From a checkpoint of a small mixture-of-experts model trained on Wikipedia: 256 experts in each of 6 layers, a sigmoid router.
Below are experts of layer 3 (counted from 0) of a mixture-of-experts language model. Rows are named router (the router's row for the expert), gate (a neuron's input weights, with its number), up (a neuron's input weights, with its number) and show model dimensions 0-255. Each number is 128 + 24 x the weight over its row's rms, rounded and kept within 0 to 255.
After each expert's rows: a language model's description of what the expert responds to. This comes from a sample of Wikipedia text that the model never trained on.

# expert 42
router [103 138 101  81 141 152 121 111  83 114 142 129 151 118 113 116 107 122 164 137 120 127 102 137 111 133  86 125 134 112 140 143 142 125 157 145 131 146 126  73 138 131 133 155 117 150 130 109 148 125 125  98 123 140 122  99 110  85  88 139  81 154 150 162 177 108  88  83 150  99 126 131 115 108 108  91 168 155 121 204 133 132 166 160 115 121 122 101 130 133 133 127 182 138 126 104 106 131 178 126 151 123 137 119 182 119 164 126 166 122 141 139 125 115 130  91 116 121 108 129 118 126 162 117 150 144 122 122 148 121 111 127 156 155 125 133 124 125 105 181 150 128 144 139 129 123 129 147 153 110 104 108 142  95  99 150 121 105 178 180 149 104 130 154 148 118 113 185  74 116  99  92 147 124 125 166 123 130 126 126 130 150 175 140 150 106 158 131 124  99 143 158 161 106 120 115  86  63 169 117 134  91 159 150 141 108  87 134 186 165 134 153 107 102 102 129 129 124 110 127 145 133 156 117 133 121 125 155 112 105 118 155 127 136 178 129 141 140 164 160  79 142 145 128 153 147 132 143 115 128 106 129 162 164 126  79]
gate0 [118 105 150 127 134 183  70  95  87 132 105 130 134 143 128 141 148 111 146 153 159 154 104  73 117 118 107  84 138 179 154 151 130 115 148 184  92 157 149  90 133 147 144 117 108 125 133 151 128 113 132 129  92 170  91 129 162 119 136 157 140 144 114 103 173  94 121  90 162 131 149 100 134 121  97 133 159 137 110 130 109 134 139  97  92 138 127 136 107 138 124  86 168 135  94 140  96 114 118 190 109 104 125 158 148 122 126 163 134 143 155 137 123 134 156 137 109 156 128 170 143 128 159 135 133 171 118 160 134 105 110 146 104 163 156 121 133 145 110 125 140 149 132 165 129 102 115 119 120 104 132 156 150  89 140  79 159 157 112 130 115 146 155 119  89 181 174 128 124 107 137 135 157 121 148 126 114 153 135 141 127 138  92 127 150 135 105 130 124 126 134 127 127 104 154 136 121 141 106 137 101 137  55 122 116 145  72 148 149 137 149 150 108 145  98  98 111 161 113 137 146 133 136 144 172 146 100 145 122  94  93 111 137 140 143 132 143  63 145  92 136 146 122 135 130 136 127 103 127 140 139 104 186 172 167 162]
up0 [112 112 122 159 107 149 119 128 112 139 143 167 146 132 142 163 149 107 115 127 130 176 104  99  84 136 108 131 126 147 143 115 134 113 155 132 122 161 132  96 153 121 137 118 100 127 151 146 136 127 118 104 101 184 112 173 152 135 128 160 134 142 117 104 168 125 134  76 147 152 137  79 129 122 124 148 132 150 100 133 133 140 171  94 129 141 143 114 155 137  78 107 144 118  85 105 133 112 162 173 119 150 109 140 144 127  88 192 118 119 105 157 152  91 155 118 122 143 119 132 124 123 147 106  79 144 129 129 138 108 123 111 150 138 169 128 142 142 151 133 134 149 142 131 140 108  61 129 107  84 145 145 151  98 152 109 131 117 133 165 149 127 117  83 113 139 132 132 125 136  95 149 109 148 175  89 124 120 127  98 104 120 133 148 127 101 130 131 170 131 145 126 124  93 135 107 156 152  73 150 114 144  91 163 144 146  93 118 106 119 187 146  95 159 123  88 121 138  98 145 161  99 145 135 118 117  90 176 133 130 149 115 142 137 142 111 147  82 148 113 140 170 130 104 214 130  96 118 158 171 152 119 131 133 142 180]
Business and media nouns

# expert 2
router [ 98 146 148 115  98 145 132 134 112 130 146 138 143 156 143 159 124 134 136 102  97 144  94 133 107  98 137 127 142  93 111 121 187 138 111 157 118 121  97 124 180 181 123 142 133 123  93 108  99 113 142  98  98 129 116 147 127 114 116 114  98 132 174 159 167 132 115 119 157 137  99 126 103 100  86  72 108 114 125 143 143 110 116 165 136 122 100  91  77 110 145 138 148 144 172 124 105 147 136 146 137 134 140 106 141 113 145 112 127  95 116  64 118  95 130 123 114 125 120 155 156  94 118 135 105 153  84 139 150 123 136 110 151 124 151 141 127 111 106 158 100 145 138 127  68 116 120 114 128 108 120 148  78 118 116 169 106 157 158 156 195 150 133 177 128 137 106 143  96 121 104 115 118 135 159 147 130 101 131 115 127 145 129 144 148  98 135 129 124 117 135 168 122 144  68 109 124  90 140 178 141 125 133 152 109  83 108 148 141 144 129 156 117 128 139 131 133 140 100 122 100 130 158 103  98 141 144 150 128 105 113 158 121  95 123 115 110 119 137 165 119 151 126  49 127 172 140  84 149  98 151 140 141 131 193  78]
gate2 [145 113 122 135  77 116 144 140 128 135 109 150 140 156 128 125  92 100 136 157 133 123 134 171  95  70 137 151 146 120 114  95 109 109 139 154 143  89 124 171 126 136 114 166 122 112 135  98  84 140 129  86  99 131 130 137 119 150 144 100 128 145 163  89 151 133 114  80 124 153 117  89 117 135  83 105  97 106 107 123 110 108 135 106 152 118 134 118 136 109 128  94 123 162  88 104 140 135 139 146 138  85 165 170 153 108 128  92 155 121 134 142 101 113 123 100 138 148 124  89 147 179 129 135  82 131 125 125 107 104 155 114 104 158 108  97 127 149 109 117 162 153 137 134 139 113 133 119 118  96 157 129 107 130 138 155  88 124 148 118 133 112  85 122 156 139 146 144  96 163 102 115 168 176 121 172 112 149 128 142 137 122 154 154 171  78 128  95  75  94 109  80 119 121 143 131  62 139 121 101  93 130 127 155 126 202 130 107 147 138 114 117 131 135  96 129 140 106 133 136 122 103 151 146 126 158 133 109 183 151 108  70 122 166 123 155  96 137  93 177 137 118 110 134 101 133 141 110 137 143 106  99 125 126 111 112]
up2 [133 130 117 105 145 118 132 127 136 114 142 101 114 149 115 144 164 125 155 103 118 111 136  72 162 190 118  82 122 135 132 174 145 144 116 128 120 143 148  90  92 131 123  78 121 148 141 134 169 140 130 133 147 135  96 124 129 126 130 152 116 110 103 146 111 114 150 165 129 107 135 146 139 133 176 130 149 151 132 151 138 152 154 132 113 147 170 136 122 172 113 166 114 124 172 127 135 122 123 121 125 167 105  88 111 137 142 142 126 115 147 134 141 120 131 166 102  74 156 132 101  92 125 103 169 110 115 141 156 142  79 140 160 102 159 139 119 121 165 139  92 116 140 141 126 144 116 147 132 150 105 139 162 101 130  84 184 134 100 116 123 166 135  97  94  91  98 108 185 123 114 133 125 133 129 109 116 143 122 110 121 145 105 124  97 196  87 149 194 134 158 174 116 140 133 128 197 111 139 171 137 117 117 102 116  71 133 132 111 127 123 133 120 119 158 117 147 135 120 125 137 140  97 123 130 110 147 103  72 124 149 195 132 115 145 113 154 126 173  98  99 176 142 139 158 152 123 165 115 126 150 123 121 117 150 144]
Table row line breaks

# expert 22
router [115 105 144  98  99 146 147 104 161 138 168 177 126 160  92 160 151 144 153 105  98  86 119 142 127 114  89  67 151  81 148 119 138 156 135 125 151 110  90 153 169 135 139 135 125 134 124 149 108 129 146 140 122 142 145 116 142 103 115 104 102 135 155 138 139 141  82 122 145 117  94 120 103 148 157  90 129 148 125 124 134 123 130 116 127 123 128  95 100 130 118 134 141 173 148  95 130 162 151 132 151 155 153  89 134 114 145  88 134  99 152 118 143 151 101  73 130 103 137 161  90 141  97 108 125 162 122 114 150 112 102 105 151  95 131 154  91 128 119 149 124 165 190 156 151 118  93  88 149 126 105  62 112  87 121 145 137 149 129 143 173 167 135 115 140 117 117 104 119 128  91 120 125 171 176 131 165 150 133 145 124 136 140 114  95 122 118 190 109 124 141 149 106 170 128 139 104  87 107 140 137  99  98 140 147  91 123 132 154 126 171 141 109 102 151 110 133 134  98 164 125 137 114 137 130  98 102 187  95 110 125 169  97 103 113 130 109 115 138 116  90 159 107 107 116 134 150 143 103 139 135  94 112 149 138 110]
gate0 [110 160 142 103  93 134 139 141 127 112 111 149 163 185  76 157 105 139 116 136 129 112 121 140 140 136 132 103 124 134 100 157 158 112 166 117 103 120 125 143 113 110 122 153 120 167 124 173  96 150  68 121 142  61  99  75 166  99 148 143 109 134 124 144 145 125 132 142 148 144 173  99 145 147 123 130 102 138 126 105 101  95 117 106 146 105  85 134 114 127 152 123 109  76 107 111 100 138  82 145 120 122 117 111 125 141  96 137  89 147 127  99 116 134 113 150 151  67 119 141 126  82  79 123 118 161 128 114 121 104 106 146 131 101 136 109 102 100 154 125 118 152 150 123 124 122  74 169 153 104 149 107 122 110 138 133 161 131 147 156 137 109 123 123 160 112 138 113 126 131 136 136 173  94 121 124 120  93 142 186 125 137 147  93 148 125  79 103 145 125 160 127 106 109  83 135 114 143  92 114 103 124 147 126 144  91 112 146 159 157 124 124 139 167 143  95 113 130 147  94 141 147  60 141 108 138  91 140 156 138 154 149 116 133 163 151 138  85 117 137 126 127 116 110 180 136 196 143 124 161 128 110 145 136 115 149]
up0 [121 144 103 123 114 161 135 158 119  88 156 138 171  97 116 184 147 114 184 120 147 130 129 141 139 122 142 134 137 135  86 129 100 154 127 123 186  90 132 125 114 123 138 121 148 151 110 100 123  84 131 112 144 154 108 132  97 157 150 132 127 118 170 106 114 144 115 112 116 150 134 159 179 157  93 143 130 108 113 116 161 129 149 137 122 111 107 125 110 123 118 168 106 122 119 130  98 113 100 161  99 164 117 142 137 131  95 141 108 117  54  92 127 151 121 198 132 136 122 163 150 165 188 129 104 149 133  77 107  90  92 121 122 114 107 140 126 122 134 146 165 163  70 103 123 161  86 121 141 127 148 126 127 102  91 120 131 122  80 163 139 104 122 133 138 154 147 137 116 139 119 115 174 120 129 100 150 151 159 126 148  94 103 146 142  86 112 103 136 121 164 159 105 153 157 135  96  99 122 159  80 119 137  86 161 128 125 126 171 149 129 109 143 115 193 118 148 142  97 115 106 148 101 115 134 133 158 153 117 119 143 154  82 118 126 131  90 108 136 126 145 111 120 145 146 142 175 149 115 127 140 115 129 121 105 146]
Months and place nouns

# expert 36
router [133  84 153 122 113 160 121  93 128 139 154 138 112 151 159 125 136 176 147 117  99 152 156 143 132 128 141  86 167 104 164 136 194 158 182 123 128 113 106 113 143 160 129 142 129 127 103 123 124 122 174 128 110 137 123 111 130  88 127 106 124 134 123 144 167  86 135  86 146  93 159 151 128 137 133  69 110 119 126 182 101 100 124 156 116 128  98  85 108 133 117 152 140 146 162 119 111 173 132 155 146 105 177 109 130 100 148 150 106 139 137 111  96 146 121  87 106 139 137 130 169 113 154 106 150 146  70  87 187 120 102 140 154 132 151 156 122 150  87 122 122 135 154 119  79 104 130 123 141 147  97 128 143 103 127 130 120 129 118 139 136 133 131 124 137 134 115 167 114 100 102  96 123 123 112 127 125 112 129 125 113 143 151 137 144  92 108 156 135 105 171 106 137 113 122 149 119 123 122 150 112 105  96 135 114  83 140 152 143 140 172 131 128 109 133 156 137 158 116 137 120 142 149 143 149 134 104 142  87  93 126 156 123 135 117 151  82 109 200 156 114 111  59  68 142 156 134  76 129 135 143 103 130 130 159 133]
gate0 [113 145 127 130 112 151 142  82  67 101 164 111 142 139 130 132 168 145 146 102 114 144 150 162  87 129 116 146 165 125 112 167 136 117 102 118 110 157 152 121 172 103 155 161 126 123 115 111  95 141 174 121 116 117  91 132 139 102 134  64 125  95 132 135 110 105 123 132 117 132 115 109 117 172 158 114 138 154 127 123 135 168 115 132 132 121 150 135 115  70 144 159 123 152 112 139 107 140 132 132 184 137 123  80 150  98 143 182  98  91 125 102 147 117 117 100 108 101 123 141 109 139 132 143 103 146 117  79 134 126 127  96 146 126 179 176 111 106 175 122 148 139 156 147 120 125 131 144 109 148 130 164 110 150  95 110 152 153 113 138 173 121 144 130 138 129 113 144  74 127 106 153 160 102 145  86 107 128 141 158 126 144 145 168 101 117 123 151 116  83 155 113 106 136 147 121 127  76 101 148 170  77 126 117 132  83 131 139 119 156 155 137 137 121 105 134  87 133 148 108 121 133 136 126 113 136 157 131 164 107 121 124 104 152 119 138  66 142 136  93 150 121 145 119 149 126 144 108 164  87 171 166 128 188 114 113]
up0 [122 136 158 138 175 162 137 107 112 102 129 113 143 117 138 109 155 131 127 132 124 139 124 152 105 161 110 112 153 176 125 122 140 140 117 158 135 168 110 128 127  88 133 139 133 153  96 122 112 129 121 126 123 162 135 111 117 125 146  99 113  97 123 164 107  88  93 138  77 122 125 118  82 121 183 159  76 196 127 140 123 130 129 165 141 155 146 134 111 102 153 137 105 152 123 135 142 110 111 157 131 116 146  78 142 163 166 164 115 134 162 158 106 152 128 107 133  89 174 147 101 144 115 116 139 155 127 141  97 106 115 113 155 129 139 180 122 115 139 124 184 145 120 144 145  90 134 115 122 154 138 140 138 140 133  92 182 136 112 125 100 155 136 134 117 109  92 131  85 142 130 123 138 128  93  96 102 154 156 129 100 123  99 146 119 137 127 144 118 155 158 135  99 127 151 180 177  83 111 142 178 117 126 140 154 107 124 112 106 126 174 166 147 152 116 152 136 131 155 109 137 122 196 129  87 124 134 119 107 131 138 193 139 137 112 106  89 114 187  88 160 127 138 108 130 111 130  97 149 129 153 137 137 132 104  80]
Sentence-ending punctuation

# expert 61
router [ 99 120 148  84 133  84 129 128 106 142 126 149 142 139 141 146  97 171 161 122 129 157 121 137 101  86 106 105 176  96 131 195 150 137 160 141 127 128 136 123 160 158 105 117 170 137 107 139 161 143 151 134 127 138 132 108 131 111 158  98  99 107 133 151 155 137 111  85 151 131 122 119 102 100  93 142 129 124 118 147 141 110 143 118 125 119 103 133  65 114 138 142 130 151 113 116 135 155 125 150 154 172 186 104 137 149 146  95 160 130 110 105 119 152  70 143 117 101 118 149 169 121  88 141 164 156  88  91 128 106 104 110 122 117 146 172 140 146  98 125 125 140 132  87 137 137  73 129 120 133 124 128  98 104 119 147 104 133 173 164 168 144 138 162 120 134 117 119 116 108 117 112  99 184 142  93 134 105 136 138 104 127 123 154 140  83 149 167 132 132 159 105 129 164 117 107 141 116 147 161 133 100  66 132 115 110  89 168 126 153 119 172 121 137 140 141 115 137 103 155 147 128 128 115 145 134 155 177  91 107 156 111 117 138 184 139  98 150 105 114 102 144 135 121 144 133 114 115 132 105 113 124 172 169 177 107]
gate3 [137 122 141 126  98 119 114  99 114 125 139 117 113 157 151 105 127  86 119 142  98  59 135 122 116 103 154 124 157  98  98 147 141 121 121 140 179 108 112 126 118 157 126 137 117 146 169 118 106 147 137  91 133 145 148  86 161 131 133  94  90 147 165 161 147 149 163 151 125 106 151 171 101 150 116 104 128 133 112 134 137  81 106 117 124 108 157 161  74 133 157 159 114 159 106 164 149 159  88 145 144 156 156 132  91 107 117 113 117 151 160 150 113 108 133 105 131 163 112 119 124 133 102 170 111 115  97 139 124  82 105 154 130  89 129 189 151 131 124  95 125 170 119 102 161 110 128 133 110  98 118 126 121 119  94 143 143 116 125 176 126 120 152 126 109 105  51 163 134 164  89 118  77  89 110 109 113 181 141 106 146 133 152 116 118 144 114 112 101 153 153 120 123 135 104 124 118 109 135 148 128 131  90 125  74  95 123 109 143 151 113 129 125 133 182 143 111 162 125 100 133 109 161  98 125 165 172 171 137  94 135 140 144 118 137 126 153  97 122 148 101 115 137 138 124 142 113  90 137 134 153 159 127 101  92 137]
up3 [139 101 120 136 109 133 139  95 116 131 133 121 125 115 145  87 115 104 170 146 101  65 128  79  82 131 150 124 109 105  72 143 131 152 147 125 146 129 134  99 131 144  77 113 126 136 148 106 126  96 158 117 123 119 155  56 155 141 131 120 100 141 175 138 147 143 161 117 130 118 132 132 104 130 103 155 136 152 126 147 121 111 123  90 132 125 153 153  97  86 118 130 109 127  84 173 159 170 118 141 136 138 165 137 105 117 164 122  95 141 152 150 137 126 143  77 135 118 111 129 121 163 103 203 125 143  99 118 135  98 107 168 153 110 121 181 138 146 127 136 150 126 131 150 162 134  94 149 107  87 114 140 117 112 126 124 134  62 147 125 133  99 147 111 103 103  85 147 163 163 139 111  78  90 161 119  99 165 121 127 162 147 128 133 129 146  92 112 118 115 125 167 113 145 122 142 119 100 138 133 123 153 143 100 120 101 152  98 157 129 113  89 135 137 149 118 140 147 138  86 132 134 152  62 122 172 131 137 146 115 147 149 163 116 127  92 132  91 126 132 122 100 116 131 115 129 119  87 135 151 120 183 122 105 100 121]
Digit 2, infobox fields

# expert 18
router [155 115 123 135 116 132 100  85  87 116 137 141 142 123 122 135 141 164 152  93  91 119 150 182 100 126  71  91 159 116 154 140 162 128 134 128  99 131 126 116 178 167 144 138 113 132  96 117 147 144 156 113  96 133 125 156 113 110 108  86  91 135 135 130 128 147 133  83 147 127 133 153 131 107 115 100 138  89 120 120 124  83  84 148 115 121  89 140 118 118 142 110 151 102 120  87 117 149 154 144 131 113 162 131 144  69 126 129 124 130 108 172 122 156 152 145 130 133 125 169 151 118 105 147 122 119 111 116 116 127 136 134 134 139 140 133 141  98 117 133 133 129 176 126 122 126 109 123 131 112 127 122  64 113 126 158 106 100 117 124 152 117 134 139 169 125  94 162 131  74 102 141 181 128 140  99 132 138 128 110  72 125 157 177 141 119 131 145 110 112 166 127 169 113 116 180 138  80 109 118 115 138  94 156 116 108 123 130  90 155 181 166 144 108 141 125 100 119 129 123 153 143 154 112 139 117  85 157 129 129 119 188 126 121 125 111 102 119  93 111 123 156 155  79 134 204 125  94 144 121 144  89 135 145 157  82]
gate0 [129 108 103  90 112  90 154 105  96 146 159 171 148 149  85 110 111 105 139 116  86 113 156 115 159 161 132 126 142 130 167 137 117 131 129 102 176 103 150  90 162  89 145 115 121 146 138 132 147  60 123 129 109 139 114 126 130 146 143 137 144 122 117 128 121 123 137 126 147 164 150 155  84  97  96 117 168 141 137  97 108  91 135 138 120 124 121 146 126 156 166 135 120 153  99 125 125 132 147 133 105 159 132  67 139 150 128 110 138 184 122 137 152 143  96 144 113 118 136 135 136 143 111 130 138  70 107 120 140 138  86 162 122  90 123 144 141 131 112 188  78 122 176  83 150 115 162 121 167 141 135 146  95 186 138 123  92 109 141 132 155 123 144 119 185 122 106 151 103 113 133 171 165 104 129 154 136  88 123 125 118  94 195 120 114 157 142 136 172 140 110 132 112 174 115  94 151 121  99 100 148 118 101 119 144  86 142 132 155 185 128 147 146 123 119 118  98 134 111 147 133 154 106 124 126 118 168 164 136 133 116 151 128 129 111 124 151 160 131 151 139 147 179 126 126 107 116 126 137 141 140 115 141 161 159 142]
up0 [123 143 130 127  92 111 124 114  99 143 192 105 130 163 109 119 153 116 142 105  96 141 127 120 118 119 120  86 169 134 122  90 170 147 102  71 135  97 133  78 134 105 146  98 114 115 143 134 154 148 129 145 133 108  68 111 167 175 152 141 126  97 140 176 132 136  97 142 157 125 116 135 153 134  79  98 114 152 129 141 160 133  87 177 152 141  74 149 157 130 136 103  98 154 108 104  99  98 136 136  92 142 115 140 171 164 111 129 154 133 149 119 140 107 123 131 116  84 152 154 124 125 109 100 127 108 112 139 110 110 110 142 111 112 127 121 143 146 122 200 117 133 154 101 141  86 149 105 182 116 116  90 104 190 143  96 111  99 124 129 133 100 112  96 138 112 117  81 123 121 135 112 146 148 136 124 175 112 170 161 133 119  99 147 130 113 141 144 120 112 117  91 114 166 101 133 133 130 114 134 128 111 113  97 146 110 143 111 153  89 122 101 154 125 161 129 117 140 127 178 126 139  80 161 140  95 113 111 131  99 122 121 105 143 158 137 151 157 106 141 123 156 159 147 134 141 176 124 137 121 122 139  88 150 162 146]
List and table starts

# expert 26
router [100 123 113 112 113 183 119  97 130 127 156 106 120 155 148 109 164 153 144 135 124 140 131 133 112 109  89  93 160 107 113 138 156 151 154 135 114 109 147 100 186 126 136 146 156 146  94 163  95 108 107 144 160 127 115 135 143 126 115 130  88 138 110 145 131 147 134  96 136 101 112 107 113 122 128 107 144 160 126 142 123 136 140 176 130 131 120 102 124 118 141  96 150 163 115  68 102 170 174 126 149 109 150  91 121  87 144  84  87 101 124 135 111 123 137  66 153 113 116 152 116 108 157 108 128 143 134 108 125 106 108  79 125 159 139 124 105 137 151 147 122 135 179 115 110 134  86 121 157 138 110 113 111  94 117 109 150  95 145 135 162 158 131 169 118 116 108 179  75 149  78 128 128 150 124 116 164 116 134 142 135 149 165 138 119  96 167 134 137 168 132 154 126 138 100 161 132  83 147 114 169 110 125 167 128  69 158 153 158 131 136 162 130 121 165 145 124 147  93 145 110 137 138 140 121  86 104 158 104 120 153 187 105 116 149 161 133 145 174 124 122 143 116 135 130 133 119 121 121  85 103 143 118  92 132  80]
gate0 [159 162 132 132  94  86 104 122  97 151 121 125 125 116 112  95 146 133 119 131 134  98 136 147 130 112 128 114 148 121 142 114 139  77 110 132  77 125 126 149 112 161 115 182 126 120 123 132 144 162 140 125 135  86 130 126 151 142 115 128 113 129 124 160 122 131 135 111 125 117 148 127 143  85 134 133 156 106 142 100 139 148 124 109 135 124  99 158 138 136 114 124 156 126 155 171 120 159 134  77 139 125 110 137 125 135 173  78 141 136 132 134 101 135 125  88 171 137 122 158 116  77 112 112 113 155 133 203 165 153 115  93 109 126  96 123 147  89 136 127 128 119 170 106  72 127 163 112 132 102  88 122 105 138 153 122 112 123 138 128 112 132 134 103 115 135 107 193 148 163 104 106 180 150 141 123 128 132 154 141 146 124 124 105 149 132 124 139 130 158 109 137 130 131  96 133 168 115 102 100 100 148 122 180 101  76 127 105 130 122 101 202  80 142 143 142 108 139 178 105 108 126 158 156 121 154 169 105  50 100 132 141 127  74 155 147 118  91 142 110 124 142  84 121 154 126 116 100 118 122 118 159 101 144 159 143]
up0 [139 110 108  93 137 133 114 148 115 101 128  77 171 129 123 127 143 152 106 156 135 140 132 126 138 113 164 110 128 127  89 102 160 185 135  91  94 130 111 123 150  98 125  93 149 149 161 107 135 132 116  92 127 142 156 118 160 113 126 142 140 102 163 108  83 140  80 129 139 139 131 135 102 137 100 104 129 143  92 112 140 106 131 116 106 138 105 135 115 131 106 129 127 161 102 142 115  95 109 114 101 120  90 141 149  88 121 123 152 115 161 139 119 110 149 161 121 142 161 101 121 116 130  99 146 142 154 135 124  94 136 188 160 105 106 130 142 208 106 155 129 123  81 105 137 137  83 144 133 134 137 152 126 145 175 125 119 125  94 146 141 113  99 140 164  90 182 138 153 103 113 134 123 173 147 148 104 141 144 147 117 141 145 126 122 117 109 114  52 115 131 113 130 117 106 103 145 152 139 120 116 157 118 147 146 191 122  93 153 156 128 108 106 131 135 126 126 137 116 179 163 177 108 124 117 140 136 150 175 112 124 159 134 100 135  89 152 179 126 128 112 183 149  73 131 134 116 139 149 155 152  79 103 118 102 105]
Place and geography nouns

# expert 53
router [120 102 116 109 141 150  97  99 123 143 126 152 127 140 116 135 145 165 120 143 133 123 121 120 109  92 104 116 135 106 123 125 185 149 164 131 117 130 129 118 133 132  87 148  94 180  84 150 148 120 149 122 138 116 162 110 143 107  97 112 123 166 127 108 146 136 137  93 194 113 139 119 107 115 118  90  96 120 124 165 152  92 137 115 159 126 147 115  86 130  84 139 133 118 167 120 147 201 140 105 132 111 144 109 122 110 128 115 150 123 132  85 102 148 150 153 100 103 150 129 143  61 169  87 131 188  96  71 151 125 124 108 143 108 127 123 135 163 104 117 145 150 138 136  61 110 132 161 167 141 135 129 145 121 112 170 156 148 121 162 156 126 133 148 138 105  83 149 108 115  98 131 153 163 116 125 112 110 129 158 118 136 158  99 157 111 147 125 112 118 138 138  94 124 137  91 111 121 159 169 113 134  97 196 132  99 113 144 142 159 108 138 136  90 153 162  77 132 112 127 136 134 132 138 127 113  89 152 118 123 128 149 128 114 134 116 119  96 183 114  97 165  91 129 112 158 160  97 107 135 125 107 133 132 134 104]
gate1 [121 202 175 134 174  95 135 116 109 132 127 147 113 131 121 119  65 143 141 133 147  94  80 139 126 158 135  94 119 138  98 126 125 135 150 159 122 136 107 127 130 115 105  97 103 132 141 122 121  92 129 146 146 176 126  79 112  87 139  52 122 127 152 146 126 147 127 151 164 159 116 132 130  93 133  96 104 106 151 140 141 155 128 134 114 136 140 101 100  86 107 158 143 174 147  95 153  92  95 106 128  88 159  75 133 150  96 153 132 105 100  93 154 171 119 106 129 116 150 151 125 144 137 122 122  98 124 140 118 143 127 109 114  85 110 138 127 116 110 135 148 110 136 186 117 110 129 103 134 154 115  98  95 157  98 160 112 154 151 166 128 129 132 158 134 127 127 139  64 122 144 140  86 148  96 127 135 147 128 112 129 121 149 102 102 132 103 103  78  83  92 129 119 135 152 104 139 138 157 102  77 179 143 128 140 122 104 135 139  84 138 148 138 131 136 132  86 112 123 141 134 110 104 126 124 119 120 142 151 162 143 114 154 105  95  94 154 156 121 152  87 171 111 119 129 132 164 136 146 138 101 142 163 112 149 122]
up1 [136 164 141 118 135  62 112 114 104 123 136  97 164 142  95 135  95 121 134  84 141 105 125 112 110 136  97 110 126 141  85 157 118 129 159 150 121 122 124 152 143 113 133  92 132 168 116 146 137  93 125 122 134 157 141 101 123 105 158 102 137 121 186 137 148 143 129 122 149 149  90 140 125  87 120 125 108 135 150 115 135 147 112 111 149 117 156  99  90 153 135 122 154 157 116  83 126 134  99 137  71  99 154 101 141 164  52 129 129 123 115 121 123 181  93 142 140 121 132 119 123 133 119 163  97 141 110 139 122 189 165 138 101 102  98 133 136 133 113 144 154 123 129 151 103 106 110 132 155 181 114 106 153 156 130 189  97 168 159 136 129 138 120 178 130 120 115 139 127 125 125 107  98 129  96 142 102 136 122 151 115  99 130 103 106 169  95 120 136 105 100 120 135  98 124  98 131 171 181 118 113 130  97 135  91 152 108 160 137 129 142 127 120 111 140 124 104 103 112 107 114 111 114 121 159  77 163 126 132 136 177 123 107 125 115 112 164 178 141 174  72 138 136 149 131 144 128 132 107 136 100 154 127 173 176 127]
Sentence ends, copulas

# expert 47
router [ 77 133 181 104 104 141  92 108  95 110 124 136 143 154 154 150 138 120 111 131 125 131  99 146 104  60 120 153 173 107  85 142 119 118 147 141 145 137 152 142 169 163 141 138 148 112 111 127 103 117 124  82 132 163  98 120 156 124 106  96  89 155 149 133 189 132 122 136 175  90 174 128 108 108 105  76  96  88 128 153 170 123 102 147 145 115 127 118  59 102 161 147 119 143 159 125 125 118 169 131 133 131 161 106 145  79 159 117 136 122  93 129 116  87 142 119 108 142 134 173 135 135 130 147 123 144 147 122 133 110 104 111 131 112 189 121 163 122  96 130 110 168 151 125 121 132 118 126 133 116 100  96  62 115 131 131 141 105 145 142 110 128 141 145 139 145 104 136 104 131 128 110 117 120 148 151 125  87 136 112 138 121 128 140 112 104 149 160 139 142 134 134 117 129 124  69 161  92 171 118  82  80 100 121 114 110 133 152 171 137 149 155 126 105 123 149 125 130 139 137 129 157 141  76 127 140 133 174 139 111 128 137 134 112 117 120 114 118 121 180 122 167 113 111 112 127 149  93 151  88 148 102 151 105 149 104]
gate1 [102 119 133 129 123 160  95  99 109 116 121 161 162 114 125  89 161  88 109 118 155 119 148 141 110  86 150 114 174 105  96 134 100 137 165 130 116 101 104 161 131 140 114 128 178 157 118 120 145 122  82 138 136 106 139 100 163 159 122  95 136 118 112 104 140 132 108 131 148 150 122 154 129 160 126 141 150 103 126 173 152 117 104  95 174 142  86 131 142 135 139 115 181 119 162 104 119 175 109 154 134 152 155 119 177 140 135 153 119 130 132  78 148  94 157 121 101 132 117 149 116 162 138 123 101  80 147 119 132 160 165 128 152 108 106 172 140 106 124 107  60 173 176 101 115 131  88 108  70 125 119 114 117 130 155 121 115  78  93 122  97 118 161  85 113 148 152 125  80 135 147 127 136 126 138  89  65 122 106  84 117 124 107 152 130 109 119 106 159 100 144 136 144 151 143 153 136 140 154 153 131  82 140 139 109  95 110 129 153 120 107 151 126 149 137 121 111 109 119  81 119 135 136 101 129 144 122 106  79 115 126 120 151  93 101 111  99 126 133 167 153 151  96 125 144 108 125 132 145 136 102 141 138 117 125 129]
up1 [182 138 108 131 147  55 160 140 105 130 128  98 134 165 141 114 129 151 106 111 116 116 145 156 156 148  91 110  80 143 137 135 144 120 120 109 147 130 168 102 113 128 120 143  91  84 128 156 142 142 154 138 108  96 113 105  85 131 101 150 120 127 182 159 152 122 104 136 108  96 146 133 140  95 146 132 115 122 124 131 178 108 135 145  98  95 161 119 149 147 164 156 103  99 127 158 148  69 150 117 133 138 117 143 155 142 119 109 130 156 122 134  83 160 109 127 158  87 137 166 134 105 125 116 135 185 130 148 149 105 129 142 126 132 140  94 168 121 130 122 172 103  98 129 153 104 164 134 155 142 100 125 163  63 138 179 140 159 156 143 150 111 104 153 133 133 125 126 131 116 141 170  97 140 134 145 132  99 158 154 135  98 134  86 120 154  98  91 123 149 100  66 132 149 137  96 161 121  82 149 106 108  93 121 168 162 132  91 115 158 108 151 146 121 142 121 143 152 143 132 143  98 125 154 165 132 145 118 134 151 107 137 127 151 113 111 131 112 117 121 117 136 144 112  61 125 135 120 132 136 149 124 152 138 171  93]
Infobox field labels